Experts of a small language model: a shared expert of 192 neurons.
Below are experts of layer 7 (counted from 0) of a mixture-of-experts language model. Rows are named router (the router's row for the expert), gate (a neuron's input weights, with its number), up (a neuron's input weights, with its number), down (a neuron's output weights, with its number) and show model dimensions 0-255. Each number is 128 + 24 x the weight over its row's rms, rounded and kept within 0 to 255. Numbers have three digits each.
Before each expert's rows: a language model's description of what the expert responds to. This comes from a sample of Wikipedia text that the model never trained on.

# expert 44
What it handles: Endings and pieces of English-style town names, often in football clubs, such as Hales-ow-en, Warr-ington, Halif-ax, Liverpool, Rovers.
router:120155131117130123092114159108149175141107149148133143163145091092088131118112164108120135073180076124125109141102145134116139136127134147100122103129125151124112096141133097088081115093126139109090084108098098139098100097099113160149107129151159168126131154149161128120120126138116170110146115161126126133089136162111126130097128133137132107123115092142136141152124116073131120136092117106085108148153109164117115144116154144091127132123108161106148089134114105135104116108113108118164125105098122128138151165111146165105100166158102145073157155158099116101144180128146116145151091113137099161130073105129143133151125139154111117128116171136077119147124110137130134085122131101129123135139130110138163161134138182123144111103183087112147150104079176103165174135126150
gate0:120156128096124107123128121174097153110137129134151111135146149072101137139166131101132168105163156097124117136148144107124136111149213142124149104155124107108135121113094119148136134128099107093114124112131146142125176108141153176149142106153120141131111136094189137138130160178142139124175059152142148136090140105154105122106096112141150125127101115093142078151131126106123164103131057133116144088153125100103140150106147103099141106189155100100148130088152150146164137081141142110134140109123126116118173148117134125103117140101147096108150123116093148140133114112142109148094104147097098163107068146123119169082131107123126125071131150135110134121090121130139162122120126133102108084118090152124112108134143099125143131118114163142117111135105161143103124127120094
up0:139139143104118105129153129150106154119131115129150088138126172106122100124160130078146137116130120127132137147167101101117134108147168162132140142130101141132133143064114110117112115101102144103102116106132158141109156117124128162138122132132094145144118129114146118140125205153113146149199071106128166158117192118159136148120103103117159133113086102126154115151149116141154183105130110106135141107137139111126151142102124112086162128143111115100148121078140111122151162094117154086121126122147138115164140152142138156102138143116121137099130132136108180096124146093138112136118135123134075173121097141118112107066113106133125128108146136148084137132091137127168123109169125101086132108172103165159185119151146077119086138089128121134127121155079175115128108106111118
down0:069089108207186146181089134134158160132148116159094117145132138103131129118120115161162121100115144150107114116159107122158173148135122108153115131063151131135142130157116098119097152126117103104124121138143134145159129144142110131175082151119133142081117117139131108149148100106122155121125108142181103148096192116142138142098107131152132091151107143092133131129154119117142110125144119144103137128143126109134164135120135106129161115109123081106159127064138113137145174163121113118131119109151150120107140144166108145111104142133116146159118128125137145119078113108110094148072154150103141106130130101129115139115118156101139107160142120174158089129166135111125119112163136101116117146101114136120091157089087095097123177108085155108153122089109153154099126148144134

# expert 46
What it handles: City, state and country names, nationality adjectives and University in affiliations or citations, e.g. Duke University Press, Frankfurt, California.
router:137150150119137127091101150098145147127094161125110140148126111104125148099164144123101160121136112130142126119103133130142134162187149126130135137123092144119176087125149127141106147117102156128114104091123107124121146094129102136163098133169158138110115118096176154105099159141142130105141124146128156130130119128090081151139124113173118134144139102128145143166128147093162116161097119098116121122125142118139126114116160128107144073116101148105116112155134159130126108102145093129164122148157143096133159144121123131131089141133103115064204158126118108093136173114112149143159083095145127166134101131133157136149133133171113106157100149104089142112115132123161102107127148090153155106080080126161153151159126174168166107128114098075098164113119173130159174084139137
gate0:126094128097168146130128126118125163135133134151083131129119130163080126186152140129161118133140141166156076162144101145127101138134091143129156154116158125103153079098144143118138083092129141095139142131151100099112083106130089099117104103126101151152096121123076116143164135091149117189124126137112138124136137126122116145123150161120135112123132128108139167098115162122089139150152126175113129101135130161133125152118116108159162149124089121126114105135141122139122120073156092126163161151139112111182151156126078085099178136172078167153149097131134171087148119144144156111172121096114165131112103117129138105135126166128074148146129151134117084147098125138134111151123118087150149145147110130124123153129140168130103132098123125140139111093132172125150109080125132
up0:119098132102162153143127105090131124120131106126112145101137140156105107176148103117163101133115150144129086133119118134112131123135102138143141139135143101120128128099123142133117096125156122112138109141172091104124090107096090099095097100110087125162128123119082107146163146098132113200129122133131155087100116118111083151114109115092131127140174163123152181118131186135098117127157153173133142115119161157109147152099140106174174140131116113128101131125158134114144134109119109155129159151116149117169158176138101086128171116163074159172138106103137183110149120147124146130173115089116155132133114111156143105142157137139079122123105111144121089160100143130138116161135109091128164117143112136104113156099115163128102106118102104176107086100140162142138130095111096
down0:088144160126118141112128137135147153111132162129125133100112101168167098175128117136114117169106127154126112143130125123136097121127153116130133137146166133134143148090130143138141135114122071095150104120203123114128113139122131120093152113127072095140121135098100119152174127116114088123094136109127148149102162158120128119147118185070105132136173173108152110109127113116150129082118153125137118133155111103120119148131133152156131100118120125131119154107115112121159161132172140091106168167120124102131121103154106085121163138142096152151170139108184199087132143137150167105147181156173148084124099140147122064147121120152158140147132074148138143137135138179113134131132132151144113138150118180150117101118140156130145129134159097138114145115130154137149079109123149

# expert 38
What it handles: Country and region names like China, America, Iraq, regnal numerals like II, and page or volume numbers in citations.
router:157154139114120118122118180085168143133137170128082143147123132115109150095150149117093136106148118114152107148130111143161126135182157146142143166085111158122158087114155142115131149089123131163124114074110146136104145125124119150150109118176146133134112098124171146121114120116161138121157177147134120130143120161118108175154126139137122124121130108132128155140175141066162117145120102090094133137118122125142112139124156124125147114114137168097156115152086152137114112121166108133126141137145131117140152150112118145131108121129093131097203142136104111068139163118126158123166082084146085174085128148104145150140116126152107110153116120085091157108123098137137117072108154114144145135116106127157173129145149185147123112125116106121086162117089135130175169126130167
gate0:118089148121118103159151117121107149129139110147154091172127126178138111126115089134109112126084159096142178138152132115131131171120113173095103141135168161139131127134081141133110176155123107130118107151096116149142089144114089101134113133088135132147142126128139140137101135185170150136120149110152142115128113120131149129124145094125155161143109105085106104140169099151163092100112139108114119120120108123126086129116122110065143152132105134059150109133142145150165147130120137178123136149155122176084137149134158150137153115140158126161162130120124142116104115135123152142152101117114068123149159136140097104084186120145114114163094137136134095115161167116115133097153116104107158122144148132136153109154090142170195092161134156146152126109134147129088141157135116
up0:154099139149147148093108112124112160160163169138137123180104152163118121139140137118142143116132173112141158158146112132167109166142109110131172126115132134147145117119089142151110152161121119110140149139110125144120108120143117182155162128135132154115108169082125139143126150148170161126160142133127147125163128104138127149174142154120121113120132155126100099099151127120097153123119129117116150110124122158117136156123125101048143173104117152098144127079143161131141114113139125157143111130101153101121080104148151161124111117128108116131117115131074125138128116130103097135166200171095110180103179098129085083112157135166131115118086122128173119075148106129112137082148119093095140147142140126148129130126119135149192118143121135099123096088138147097146153115179102
down0:143138128092124146125134100119175108125156092139153131105153154143108139083160126158170129156094112124158125115108099079134122093117132159119105126125142113133140143127103119109095132171130163127090122121105144088131164137111149119158065065117145065110133087123124111158122109176114139085093135136108132124088153157117131150116121100108133142112112142116121150099112149140116119089125138092136130118115081180114083168144137131137149130111138179113126141128124125131138163078120107097103168146109117110106092109152115170113114085114145090109140134140135140130127150101142130104085110104103132102132161177127159096123157152161150100138182115107133119124160140108088118157075123128085181117164149124148119157156109109080130116155116123113150136148103103110152123131140106